config.yaml
n_layer: 12
d_model: 192
n_experts: 64
experts_per_token: 2
d_expert: 160
d_shared_expert: 128
activation: "mish"
moe_layers: [1, 2, 3, 4, 5, 6, 7, 8, 9, 10, 11]
router_score: "sigmoid"
normalize_top_k: true
routed_scale: 1.41
balance_loss: 0.000162
balance_bias: true
n_groups: 4
groups_per_token: 2
shared_expert_gate: true
init_std_router: 0.0214
lr_router: 0.00104
vocab_size: 4678
norm: "layernorm"
norm_eps: 1e-06
tie_embeddings: "early"
optimizer: "adamw"
lr: 0.00187
beta1: 0.9
beta2: 0.99
batch_tokens: [65536, 131072, 262144, 524288]
seq_len: 1024
train_tokens: 861400000
steps: 4488
dataset: "wikipedia_en"
Below are experts of layer 3 (counted from 0) of a mixture-of-experts language model. Rows are named router (the router's row for the expert), up (a neuron's input weights, with its number), down (a neuron's output weights, with its number) and show model dimensions 0-47. Each number is 500 + 50 x the weight over its row's rms, rounded and kept within 0 to 999. Numbers have three digits each.
Before each expert's rows: a language model's description of what the expert responds to; "gets" lists some tokens that make up at least twice as much of what it gets as of all text. This comes from a sample of Wikipedia text that the model never trained on. Tokens count by the router's weight.

# expert 46
Description: Second syllable pieces. Word pieces right after a capital or short onset letter, such as D-ouble, B-ul-garia, s-ul-fide, Pr-in-cess, often vowel-initial.
gets: "a", "e", "le", "un", "=", "ul"
router:408575460397509580537530494492487516487445489577551461525460554517514476642430510510436498517476462543403534442536494424415523478538515407511562
up0:449486532549475516540451536478471530529471489549558624559586520448439424462462473426575585608534522459461441475600520535484436582521512601432532
down0:511512525407455517412468482481495464468556492461405544446518569437569508465497465468454465516429496575493481520489477460511485515507561521490447
up1:408520412535447466496446460598414527477432490504562559450595503484489509534459453491548451562548571482473504445505474492461485577441515473476461
down1:460446510564538439462499508504562523448507466553484431556455475545548525492458573625535615537504488474472458526495481501483530532454540605456544
up2:509490513451508438551447640457515549508476493500493596498601596541496584472496443593548426503541519419485552436493500434467592526493616427448420
down2:456527457532542495537515480398627476470434443533527499543477462476478497533536475520415442563447539512591505449487477531455567529538484519504498
up3:356524481460467485481547506451468505566544546598515546458481451516593506538533523460480532598473495529542492487557452445422533488435551474584473
down3:508407468422457501476474503498497501509520498466482452557492491482521525515490495531501505502499533532433537512569504592536578591534345555440606
up4:474526521431447452559433552490472514442456514500503432443562436453685462500515476430408474600450412502531508526518477541481518490557583486448552
down4:476452483480524470463546549446482440574497477390507455506503546569451588597509448513349540545539521494514410502588496526490460430499493478515493
up5:405529508479487477490516594453521581495604497484570632501447433515536428536561566465495524395422441504615593464489563571442439561579506443465469
down5:452515514427420439516453562561579528523427540497498446485491430479414533495521583471530512458571499471471503526471594420525444503526481625449486
up6:418507438535577533463506507451476514542500458538546463374472467508583451479473482481554420541477537537539506510491547451451513418523478537400464
down6:493479508492435515528458517579481601593458375476518556522498554465494503455504460412449463518398584549500561529544523537481453518547533519557492
up7:371462387482542444501581442499485564492474494553492603451489417571626475504514576431511531476506544494594552539554464458480452544554501500467525
down7:528396458535510606501411569540491474476503512491461529496497442434547563625531496537525449548503543589507546496385486523548515491519471492506429
up8:452445441506454458429556481524426497477543531479511472508466468615421517496452546547509517478503515498517506506460496553507417478594510508539432
down8:563458497577508431580468565430496473497470516461489456563486562537517495521525503528527450495575403572394445540535507602499490463458468478539512
up9:440463425529446525430528560555459508500586446583519496529534476591570472518530533439530493525493513436435530442487531523392357488557629487528455
down9:527436607456496443487510518410434470475507525549467515455583431618496590490439507456606471466502508492466494581509500570463562482446460401451534
up10:459463479466562514581543438545476608503546495652453424419526551566470494565541480583523482457524491538490582528531578482422530592448554520501458
down10:507518451548522476430481508494420483570402502527656515535512580498533459589473538478503527463457418525537508471522459498458493511481481634546485
up11:430431492497414509471512542459454531585562481611467405472451500521505513474447475443570506455467574524534545468591561502457498442489476451537515
down11:456497533418591468381428520471423453493564504511499515426509442453572507501504491479572512399526380580444509448519480563481558443538468542537545
up12:459513483532514524555543426528574452592548457530483470436528469499621556429474434432579500492364500578569556490520564478432526455567518517495531
down12:533404525436574597572430594442477524543462487424534469538492491513492508470514551496501446473503494451545409478580471527413389472586483529571437
up13:528494492440457575581442504551624484473490437593513530520586512514434551435497509530553522464416505446516592427447437434455528495523491546469512
down13:525494481488543508444444475495569586502486518523446583567515464407489490535473480462440457574510560415545430516491444520565527503484543444549539

# expert 21
Description: Non-English name endings. Endings of Asian, Slavic and other non-English names and places, such as i, an, ai, hi, ić, e.g. Nakatsu, Iraqi, Qostanai.
gets: "i", "an", "u", "ian", "ah", "a"
router:443537495513530530458474456586409503390489550523525552513462453498595504516422520477541503550501515435497464496562439454435477437526536439431560
up0:450480476475527557421525541446496541491380508546448623581528495524575469358440468704516585481476518431499488488549450449452559399440509438503452
down0:511464469533529376428493501509482488458526485456558592489489480468430479530500573478493441426520505599570453577406478526520472536564494512488514
up1:473508499456535509404559524547473558425540502540531465609522486537538444559525430537572550543500562512507457446490473574478476492422549566448503
down1:473562520429541515541576495437588404423553485544435457549421525496515472483515447474426487497522518572545430510490440483508471465519560513490421
up2:460489479502432564480570508464564479532551509515468483583480558469503541412509452560466554582467548476581509496527526482474557502498510539581553
down2:583489521488501496534477461547477518470532517537532485509501583536518431515578601455500557500475551531511506587464429392457441569470586488474462
up3:448484518467492486527540551432434543436486431462519485470470506527490560452492378556561468489463471522597506551464402571449514512537514502549449
down3:498535465576447406510545503531524519483585547545522471575537504405472489507442544402555578459422593468521460510392482468514648561488451546460493
up4:435480576453570457482532491551560568468454548575490462431485522577514431394457471500482489522460529540617507482499515439480587443482443492549404
down4:550558516515489477506499440457531483573460419560491488465466475521567441446507474456543573458426480533474499485553492511544377441488527593509418
up5:429508466460449515513550443518491487498578446504612536479477542608538527559364529516576425440458510500390495483507507472479495521518588365424490
down5:461476524509510525422495485491560609503493499531448454502515472513476489463467533542564482588535527533457451441545441574600393499473415551496472
up6:470546535338510506524546500462495464550497444485564504410499454437561501524572449460469513558509534482499479411447450555368544531438503576459551
down6:603521516521538536518499413463570531480410431453395455539498459582578467486555533622459514504452477501490483564541464508467577527477483429436464
up7:452489531432462523446531530398516500401473469522515534498407560415535526491492468548597487544464505441524570470524557548465505487474508553554529
down7:532442445517564394453467491572526478488424491541523502474508558561528434477515463483383515457421539508578518408467508494540472465537569455566548
up8:437429485451526521461475544424548460495501427517515445447480561424517521492496472544575503477549509507477447440433518437528440569530515538563498
down8:476469536468504499452484483493501555577519554464552598504568429503513435578459426384498486422519474486378551498473457608475425475515498424530553
up9:473509471480383517553447434493580481475418475556573510447507516490429500455475519500509548510433471418411514547490455496501518480562630332463491
down9:520368437507472480487529571532426569458504528392481565525557373499553439508452531444421433547408534500484500540575486550517483399476557465543597
up10:475554581444488496506547558437461461480405480542551492434444519465558558537469501467513470447531474484437566508488532481538443406521453440508478
down10:538513464560536486491478529478529534501475473472482537486489446407460541560556487563540533459546438557434549517612442497513408474547430559521541
up11:477505491457547499543436480413530505516534485580568514444508468502472480528514452503517535425521499469388574458531451568495548401507464460508475
down11:526559475469631471478518586462546494440526482453528470481514489535406481451454508574569457618463502436582490529476548543504471493561398452406517
up12:513536462480425427488547369526550519529401495532585530487532559477492526434602483526437507503490518540503539575540545486454470588529555482447439
down12:528476512525509492443517539482519510380534499511462612454423520524474485502564474549527441511550511496481536537474528447479348577412571597601444
up13:461486498376486571599478538485592434490537478546515447553537553503496523458529498432568584413514466541545559434524520518572523487529537548593531
down13:535470520587598463582510464474606576452484525491457525450556443519438493477483586510482504463527570576501477500448486486504463532456576483472450

# expert 10
Description: Verb-linking prepositions. Prepositions and complementizers right after verbs or participles, such as to, for, with, that, into, plus clause-joining commas after a verb.
gets: " to", " for", " with", " that", ",", " be"
router:452584511438511566542529469436562557492442488616591516459411476526503487495431532530532565563401514531446579471534457453483445562466549444618505
up0:486472433604534527484463493513427485498504431482578539444547624557477537597446457454577501528590473496540496503506510543466519439515488488521478
down0:555466464479540505355522572589379414627586451575451452547415467530605545539520458555553446458561404513429576442532526481507437467556513528460512
up1:421515531514460555450461530526468514443545394550658558513469601439491472483445488517476522489520399465415461576460518545483515373516535427450529
down1:538529491488562472524413637479552436498587484500530517542441517456501393506496538510456479446419527509453448459495589474530558513476491470455511
up2:435501464548576558492475500567457523424568402496553488486425715510490451544490475517518518609551547468481533595448573586437494426530552443532500
down2:561514447394507464488577510630434500514484442509418490526415454518488459493541593465513490458563475531473572508565502498541539516553478499528476
up3:492588443457434457513587474571539510478412470478477511573503564472462509517473527558544480484483554489458436494600521450489634427430560576517431
down3:504479463461460474539420584494489510530455479523546489432485555500490483568447584492486566444493558422456453547452456483508493482504550443508629
up4:451570495487455584503508520516501430538502537606550579460499465533574563517510472606541537507512468453453388482541451452441488420527532518559607
down4:566452497538538463493375531508554446445599525447510493515528471508466464528553511543516505412466451496496518480447505413480477572467510524501554
up5:443512503489470443426479452555582551519540503620488448464442499428456535533465462618495558451499560461523521469488494531494469347527529567503445
down5:570540512484568540411539531575568517488473493417520542524474511433431433533575520441482504551528527586534493466583453478570458498522570436491526
up6:422522494452544416532452507489516508414526519590534368594519487462447509448531471563540534456468666472501610549496465500452470411531524446498452
down6:436481542527536511485600438486474540551450507474514499469501498523476455472542582547525576560556605531450497484499494593443427444510487465463549
up7:461478470501389556517516497553509514472579479496509441420507504492509494528599494531557470480471457540517605440434482489505516477540506414441539
down7:537497528526498444467552582481509528573489454463486510472646460558497590546503468472513444455507645519445495460517533502521421546565537491474514
up8:474476508509529625416518532507534486486606577553530522483525460408569489516527510490512468569416598450542523408464513518488473587528485435519656
down8:461477469458565550501425456571505583523509446473472523536446486482435435527500496509508419492524582468588545429587470464525482457479414446409521
up9:408489326478574484567537481566499472438467447502473491496481512497425493571532428477471475503622487490611501538526549512447523480470538531520449
down9:504471485509483360496528515557398476494471507520589521469512519509405459528506453553498495564571526538500506430448574533420475511524491474539599
up10:496474506536517525520537441524569492488552493532542500371616515502530420511480454480475584496491464583617439456488469526444530514470517422459472
down10:485493525565455569460633537429440511485509511577525590442518472558421510500388519541562484566503470480461532491539575540572455438520518419532533
up11:438630395525544516419489473570522567376472504539473485392438491544549518552414519484477525516469495454489407518512489525504621534495552474512539
down11:485545450498535396500446533556509594498479490465455555492521550506434543449451483441450439539493509457489495489504586445461430508520511481491519
up12:469532377434574461457455525581492446413501554612542427447564465488560486545392492477525453437424463494431471519570407453470504516496486474468503
down12:552539459525545555434505569579469505527515535458441482510419570459557542468567531395406421462511496417465475562514578550550423518484549492499485
up13:445478394488504582459596550514482478515484508489486416426532459591503471516448471550518466397499514455533424430411455487482592440539475436518567
down13:501430483543487556526485491557457485517530577514441429639583532462487437478564507674391522428508507544462465524479530465567529562462516424413547

# expert 22
Description: Clause connectors, possessive. Possessive 's and clause-opening connectives after a comma or noun phrase, such as which, who, but, after, before, such as, due to.
gets: "'s", " or", " which", " who", " after", " but"
router:431511554487488585477487555473495533478440514599650530453432530543491539537436430517494504564448541443394524536467511481470488531552502516545500
up0:498510478539436494471484527534491562530561500604486429468601512612483617539562462598520498470542537555502581571518513517479432410469570482580555
down0:473537500508518460472529507447475497490387508473510554450491488492488523414490581520526504546393480492522472557544410578500480565512528442476558
up1:442500480590475520517551547516518499519557492528494571489504512509502472585442553490499484544470448486491508502473408418494499467534536475510488
down1:403453426456570487516530473450475386457507542620494484547481499467489494534462402461414508384517490454542538529464509551457430555607606484574452
up2:495486441516539579535558509537520506531615509562538484380385575471495507552537480495480518442489492524500539375541389498484509545458530499495624
down2:493467455485522465474484466481533569453506517485510484474547529506493450466441462513512455463541552521579551534518554495490527543444405491570467
up3:496497514497571552523442507450536474582545465527572526414565538432464520492508529481582502424383569367496465584422480485446531418592511552466423
down3:414436484536536443473557451428440482448507548507465512514450507474565545497566470559571473592572548541597450525451483485522490465587530486494496
up4:529453459473540495535450544556545445523553481486540382463517521512470447440550404548541530462410497546512456486531479503461488508524477544500570
down4:558451532525543407565530498403503542500496530509492429508463483537533430447618439530489530583486483615618469509557479483554560497540492505543566
up5:468550416536532554538567405523540591532548563540557492434557537493537442453544455553516410523548530434506559465498444459503484431435514488581440
down5:654480389500477495538575444530512531582514472478536406521450455527531507519518552505528551584506566538409441528576414509416502557495536527490542
up6:473537550573519451507566516583552544466480515495573537486504466508467513541440426484576539493415528454454520518482491454473481436428604473442613
down6:571485489522545455517461484519457576500468462608479473487363541492497561500520423453458544502581507582459343548383403444544530539516521465569535
up7:457485506511559543506503440534509450422459452482521566539466447495534444457475470394578514434552530541497506526479477487501485387602551428500584
down7:575551635435529470533477451404520506521523474402577531476512492515438481544496458554526475542462538553639594543480526563495490499559458515520483
up8:525493491527488571505460478510421421466490491492506533549528532523507511470560468503506480410408491513566542544447495514455460523490516462549615
down8:419490653516460492456575587426570527502448521526589456512493516525423516535542562499468509518481540449548547349552446486547523492486445371430575
up9:432509576504585477618484426654499469472430522478553609440448438505519502504549439465495491484554463560466613427525552501451540494516568504567594
down9:489542428490550520468465473479491482536476568508506537492572521417465480474473434406495614592500488521473362531389501467606558434593516497517521
up10:514472526484443556497419474496542497508510572546525598567461577422440593533510449494559519531483480501514547540550486511441476506458586573536512
down10:461472499463440453477559600536491523572607525476509469556519528427526520495524533475450488628386500527546513526561513503639566489482519572510502
up11:505489515422540478481473460533430464364417428465562330543480570501509513449422509440509446509494495517543530380562471490477515491456528462557619
down11:619504555470529550553575406375564572530554525492513387537452453529517508581492457587523580575560503541531462528523560520514492520468425447477484
up12:457479465495491504473584555535503441465546592514529468495468500568436539498497516512465538513472442528557520438471455518423498384533519404558464
down12:554517495465434509453503480516437489476482492459443547445520405507472546473532603495471546477551492543488527528535495554423480518565611477476487
up13:512474470490424530426449551525505512374503464466543489534541471476516636500499476501522549417426490512535533437370465529422519454435514420508555
down13:556464522417459525519493437450505576521610486495531489535446491504410509469577505500580610479424464549459567515505452526466545533538495550472411

# expert 61
Description: Table cell pipes. Pipe separators between cells in tables of results, stats and rosters, mostly after numbers or at row ends.
gets: " |", ";", " Nominated"
router:492598528454515526537483479418485523464467415574544558424568511592541573493504514454544561548491456504518508481435443455401498456513564449527519
up0:489498439536471445542475523536489619555421573496489619449505488616523546468482444457442456573460506456551508501567441419507391536475464544455450
down0:516498537407470578488378525572476568524492490378520412473585496576394528424526523423510507458444571572480534496509544527441469517537482513514541
up1:472499440514451411461538552493444582606417551526516621533469489520494535479467506494440517487502629486475518496580480427424505494547532476497517
down1:467515478468440507471496405537552524429529440472438486549592431513436533453534471361421468492471537508445517481491433542450472528607432518515519
up2:454536491551436512511639475527516625599380514494459424492456469561532537555505517552539574480505549420471519513620483485458467482533530469501501
down2:477514506591516491548419381469513488528543476363566552489593525518561479530577524480501392580536510517395446449574475529497527350498522459562510
up3:464547509541486536475459480573505498494471592478540438480461494586435393522521452560558457546509469528414543520529570491417445509447553469495505
down3:506500451555484474479588507529576445492605429412575540461507544501449560444470570489527516522515478495504542522463416483440483530475507540564509
up4:512526513497491447465482542552439631501509557525474524535491597464473427580483462485609579475515426528521591526503434463541454406591510457526541
down4:475482441475578554548538516510445438583483517547488489470479497546361456483521497460452507502499508501476556499460436527397528493439489557452443
up5:483496457426454485439472455576556473548507493560551427509514461431460434552534481483604543517520492401497553503509473480544536547517582444440534
down5:475469450612531424640525502500556461469426449442545515575557472556573536462574559466534494492458569436460480491605476582509491540480502492491618
up6:525545460567446439456501540525499521459547478530521508593531519454427549487470470524586582510433380473564545513508393490501450513478499433538563
down6:474576598433431540513478519504492522469410560486423596505527488537379465520582433490523495501546479563406508472484518466445510440551512509453442
up7:491573476516495550499618488482484564425438483530540482432537484466472524468490520478529543477467533394560491429567437475450425532480539588399553
down7:552564465571546468472459471448493447548552460429460497540407548522512498422529464461474530511480494471503503541496482539542429390514532479586484
up8:523499456453587512519370549509476519456547499579570483421494511398509453454562445469499536524461508425511511475503494421495418509489516569483483
down8:474602480525539522468556526545441483574566537459461495475448491531533501545484473460493498525561476458543500485557407600447482426549418480516381
up9:485508460546511443462541550535573529563610411599500437523562437431489477547480475500537512463521569430621552505534450526477423501574562496489456
down9:440496469503488500548469509579379575505496568503476492463613534582406502549481484544432517389478497430455531583471471568444517527518585551492463
up10:497549458565427498485598508523498480505533450529555496512529486523532498480537528505433568568585466516546446491488511446409512475522523415637418
down10:444478536478488436467539518505552467488541543440466541481488425495477594517589498529513489470434472450492587437521470478505536538436466370449549
up11:515574460511402507561541523496518495447465584553549542502508503514520544485472463472460519451491480430455433554570438455388503471483586453467515
down11:529437541530489532541507459502565609448506498373516482494478441537568537466472447389470454467486556467493522581513549504501437575436502487495562
up12:479599463448531564519584402499512503513502449494539520558528517486577513521445505461452479395524519490476512499504483575543498414528515477388667
down12:523579483541542416590500502495537467551610492440522453532490399496499549404616547480469471458478474420523515508454448493420585467425480451525475
up13:466493572469531514530501535530472442450549524537488495480528483522548489466481596499482560515453442518490526489467406500455508599451517500516569
down13:551363428451443518502492496419582493539521476485521481534544591509500435474528499468534526483463553366450448464483461452568449478572474503575531

# expert 59
Description: Table country codes and numbers. Cells in sports and results tables: country and position codes like USA, GER, VIE, MF, DF, plus digits and blank cells.
gets: "E", " ", " USA", " —", ")", "3"
router:431523473458511541502512536576506601452478458656589448487451534501536558537481422546483555510426583426500635439573428533439479493466526461458549
up0:467462520473452520572474466606549501534534395565619592481542460443561540457513575473490514412372436473401518488487469488485456351497500420488452
down0:458510489516575469498458560578410516433462545571577464418511536503481463451600531591458586503456522418463492531453480495426527500486478407458592
up1:414511481415470526466491425630482614420517431581594542502517556531472557523606544453458577489477517504507483553491438500459452452468458466485511
down1:519561474454616509505399545515542373519486519521407514554462555420501478486548535599495497566526524502558490488467442387426523607521489566473486
up2:358569520456422594504459436561466626439525457609537515498475549588449523496518490477487536486481586504512480495530378460452436479470510508503495
down2:498512387539565527545416477468575400517464451480442575550434583456543479526505527511528476479551487517459471531532482437421533591473522566486501
up3:486517567409507524537607425454447502592482517546508428468581411494502561484457565454487562498536481491424492511483448493454572606543480593550555
down3:485474401491512470498573547465515546580492494528592519536489520517535485522584541551466506549509570594520458555525453525453379439461396403508602
up4:461490489434469505496524470512441532447510470528534456553429476492514459495427574386474514528535436459585472487417422498517442439548559504464491
down4:516451528560585443482521522564544487460515534515555464552560523506369463376535557509529510501521548459344515526484512503526462458569487526450505
up5:461562644469483538554498467485511552466396411511496540515488576464482482473463493486521458459474378465473491432496488477456477497461603525523511
down5:487571470578443502543593462585448493487490535460510438549490468495423499495548589431436530534482541512461572523379465409585476471447504404497451
up6:419524526532525565468505402552562522473446497449537476427589523454463502538438468516486586536453446488513447515504507420410441436514552469525525
down6:469543553512482530523561448517500470481550480510518519477449494557483463400465551456451561515500536467410554511511429397490443529466502519488558
up7:463532577477391565419531539592489449540512459475505577519422538507490505493495504454502533546451489597457583483422406516471536478501497413583532
down7:508555468412449520530552500392560481454537515567534495461463419508552559470507570495610564503450538451534502467531487516476586584525533525396601
up8:471488555446537524589510363492465516436386445440530410453449561556513508579540557531501521544450492513471402532500517482508627465514525503518500
down8:512539473414542568501425522485531598452525547532467547565500500521557495458507488598491450487469525547586557488548522493478567641454622469404457
up9:493501509449572570465479547441464480485344498478414416452480580526564548567539574598531570401460517444421414472487508485500559502539472508471530
down9:553495469446565606454586415439479515481505552384480636540498473414556510563491506559489506535477454530479478542492538417520575451415497433531430
up10:468502648387483532526529519454465535486392502514512471440544498451490561520559427436543467537494537488446503525494409466508559497542526473472476
down10:497444427462513475458513478476429478494501588507467426472529482500489483448572544464456498505578522513466459492521514405576542474487456523444494
up11:449529559504515479419505465506440537507467463492415403379490571474472537499494517574468559447461457506512583525501422457385519500523505448547524
down11:522488415551624580521548467553466591410631524604485505490463608547422510555504448531556559600448443438543505577484506454464462447561531517538400
up12:453523479380563502578582404444478491472482416540533554528535531516521548482522512514500487482482468516443549584546404469417572539530458413472530
down12:579430432506617472482516485520491447458545548484519482447548497571488508583487495528513512555459552510538593480491559474548474558546414447441514
up13:445506654460536497578472480510507488466504450541467393374528463469540550489549518489510454492454555551528549584562431440410533544510504498473523
down13:600449428398565441472568459545547454460487597576512534453502424498525476462493538534451513547477377521578424475388561486501495493546426489534494

# expert 23
Description: Sentence-final periods. Full stops ending a sentence in prose, including ")." and "\".\"", often followed by a line break or He, The, In.
gets: ".", ").", "\".", ".\"", " .", ".,"
router:465479461526450575501424558469501635491481514591591489513511569502432556519509543551519540551431433444473537540547481471423501450525606469468562
up0:525559495539516477504550514495501447421610498548531511487523497449465493355486480495532512499516467463468408518385547519469489540474465450570555
down0:535503496567524508475507431448442494430499509488533464530602394433538475482457533438574444493497424527511469495520571556421567534585452513524492
up1:547488495587577502453414545581490485506573525552511510520525466489499575407548466446521465555460463538449509507532559554537471519420543508568478
down1:510564563510528512493562455528570547476540457463489538467506482513452471455504446480559508478530567458494499397531452485398434469500490510489529
up2:452553577499582481479636432461496571474461412512474575496562648494509495510448466501531493460576502483543542523548511491489489470575499515522499
down2:441511542521525468573491455505541427369501530499490446513504494507496469522483601551512535525459517491451472501346443500500516467424581402486432
up3:502474516470566500572446421528441514412586487482528412479458481546449551503503545489475450470549567414553523518465453489511445443515461574488419
down3:496499509485543362522522506569463507629572486496402416487441473469548467556407458479506477589568504499529474395435531521551491502529466525477437
up4:496530542463535505437511499521466492374491443490514546489441554418560542443488511449514473494593475420506550478580410445571402480489413396434604
down4:441401462537534520485556503500482417547493518512560561551499534466509488542438548551496458562446496522497498532484443481534483511449470525484385
up5:470470498580509542574501517538493483540540504505594553480432402563518612507506447458506579563550525495409543492459474477361543517422501558478525
down5:494468524534527477544493555575425412602457441500515520550517455572538484499473481481501512560506570576429549460498525569516470577460472528476482
up6:555453552559589518449493474465399548490563510514520515430509473529497462489464515459469442423463513468563573510424537561554529613449524522503482
down6:540512495504540414567599444524549525562550473500482481459576511502497570509470424477527492590535476486539484395446463494471450495532454540535412
up7:468541566447563518474544468501441594488509493484548525409532522515528397549509443528534458509523561486524408538556436490509486539457590467415455
down7:496592526563476458552485412526506511508536470444479525451455457524537509446443501463460554506435540586387543468487407535526538476454409440461517
up8:501503428499530477465483464474482471535423511544642541412500519517526500543466473557517475411450513452512398446508459401458535493543645482442372
down8:479506517462583494495535495531541470479509526466523523515511474446600553498446464466469439420566425601513608486498542529584508508540534418568417
up9:505489502520580476531519465568512569502407541458527565425531487519549521492558448498423516541589524460540460559519477504479497501423471535436474
down9:539555523495450497453551477470573556510607450546588442463518477427440472431540424524469473473523510466516535463530500525482498416487480508501414
up10:516458568481491504538477527602518483577487534480524428502467544543512544591526501583526524533432475599499564520551452485542452464515528455524488
down10:510499582523545452521428521520598489485556458447466496472417483562484467507495473472489517498636532428517486385481465504480385510484547490492557
up11:460490533558577464400481471465395517515472496527631619488504513603431483483421432560440461548423602526580583485446429543518466528539424446459403
down11:462440390450509499480596430552525441538499483501458413577571463552523493429455424491469497558587450445498544444541509464633487527542411449507432
up12:487466502497467515420549535468467583507566486485568616504438535528502501395458442574444515513471510473537607468580493542573506457581531398497404
down12:566494498510528427435555524561453512501451468470488521511494563560550478520539514430534508555493483496444509468478459488482495558524520439593477
up13:504514515588463479437524578569580585574416543506474587488465548508498533424546503523460537553447431523462536470489524591473518520415576454498580
down13:481568553493515574491504494488569533449535438472549465469507466533510471452527488509511513509547568442443510414537479497366477481462506502517548

# expert 28
Description: In and table pipes. The preposition in after nouns, as in only artist in, and pipe separators between cells in sports and election tables.
gets: " in", " |", ";"
router:476574582481535525496501486528532476486425412574583525406505523489584540498474413445520575524396475482532501551543426463467465476471576366443477
up0:442527568534590523458487560579455513527498419522474539586401481494454461458603487529450529497542523492515622539462555523471395577457503487443518
down0:454476450548495542478562489430541457501586527434453577461558454509572534568537548510472434504545528554521450407496448524504551500462489517545580
up1:468534502426431469540475491470508499499466522534494506566452478582501458553579469541519500452514550490555525526647505447514466573537507631574492
down1:511505573514463498490466579547523467523504459520568521461546517504460466483546488507531530423503525426519545522456534583502502487491495502544527
up2:471589491455441564487543518504480537399390495600506467481495542615500470545431511572540467582522514477515555469564477509487574452576533527498588
down2:492535458465473542567523456465434514582448466532492582492471461478380541462521450482489441540558496484498523495548478540462513465494393522498564
up3:491559541549549528619496465502371571454426389548474466425455547431515501520552502555459517478498524402509526486441419497481553453572511539502587
down3:483488565609552509437486498523478443540581445439465466555437519402368576448483556394488503488553509398536575580393577488510499434448512448479449
up4:479570560561598569495520601557517487524526474514485466486464456517495548555486454490412434419428571464414545499484520523465565505499578520460469
down4:523502545499551466471481463604532464599409441477485585523501473497469467472469510463415414421475421518532496545554569511473458489473536535631522
up5:495568494553557544611472410544569509480432562524493511342528545533518520495515437506595399529466501487500483536607498424506410523458432515539516
down5:349446447511538445530438479489440579548527587454533575496434547529610547581490504516460508452440559443445470448488562526441421495547581571566448
up6:470542556460545577526499454566485539533556489545551493532543536408533542528428420539528457507465498409398506462460506473504452498432497509465429
down6:343471509512504474503441521534497440509497548485474499464484463458495538533575493452432531468569429562536507526460440545523525533496398401571533
up7:465499530499519467615489470571474563490476497502584471449644422408483483442421443474454397574440524479500591483478480484456538524438502454487540
down7:463501541567445611505524527468453476429607501447485440450532454532553542542533568581503485509455518441540537513551436509498479555524509566525549
up8:484530487488498509508486469486565482408406527562523478409505571645599515422541449511525522563520532449422518513594557338474470514446506531529470
down8:425443516551459473468405504527550402574404527552483523445540488546483491564407476502554583472572493433460480570405518554543502515408507521556543
up9:520551496452513570515575546447519491532571440578469446377456543503598488546530543542434548382594575527508501443430445474476520454462606480537509
down9:516476508533426400480514436504451468501545493512463540447544509486502455453495384465521380559480501511452449579542581458505522446512528478581538
up10:475523481437560496413505434480416529498499507552601495447446468450565447586528484504466504504495590450455498424451468536481588485484523461487498
down10:492510635509464460474471528472483486614496458514487494466527538502418423447450492529535442412477400528592430478487470588487535524493517455590521
up11:468548478445430486522533559533478464490388541537550576525470482405453486547493511511536452583495533457554598467590447472442479453547512474519550
down11:480477530552472461552503568537474447537485562495563408478434504494530479494513577528569546600581488552553453510514511495488379565603523514476455
up12:494561495405531541453496459603471496469554540518583456468472507600455482545483519545472579456470459469479521558518497430499497482506542448486530
down12:627545527480582520496474474519571619554518517522489498489481499574461501494509495473461474444440523441524518539562469598563526507419516503468424
up13:500507605533471585585483507541594463467577406561482522499433512534519467415479357506478493494447494498421534540456438480488467417468534437561635
down13:481349457529477542519495443495628467559562508478501481509550419543477542539485456595522502503453403479498474443517406493532452520478533506498538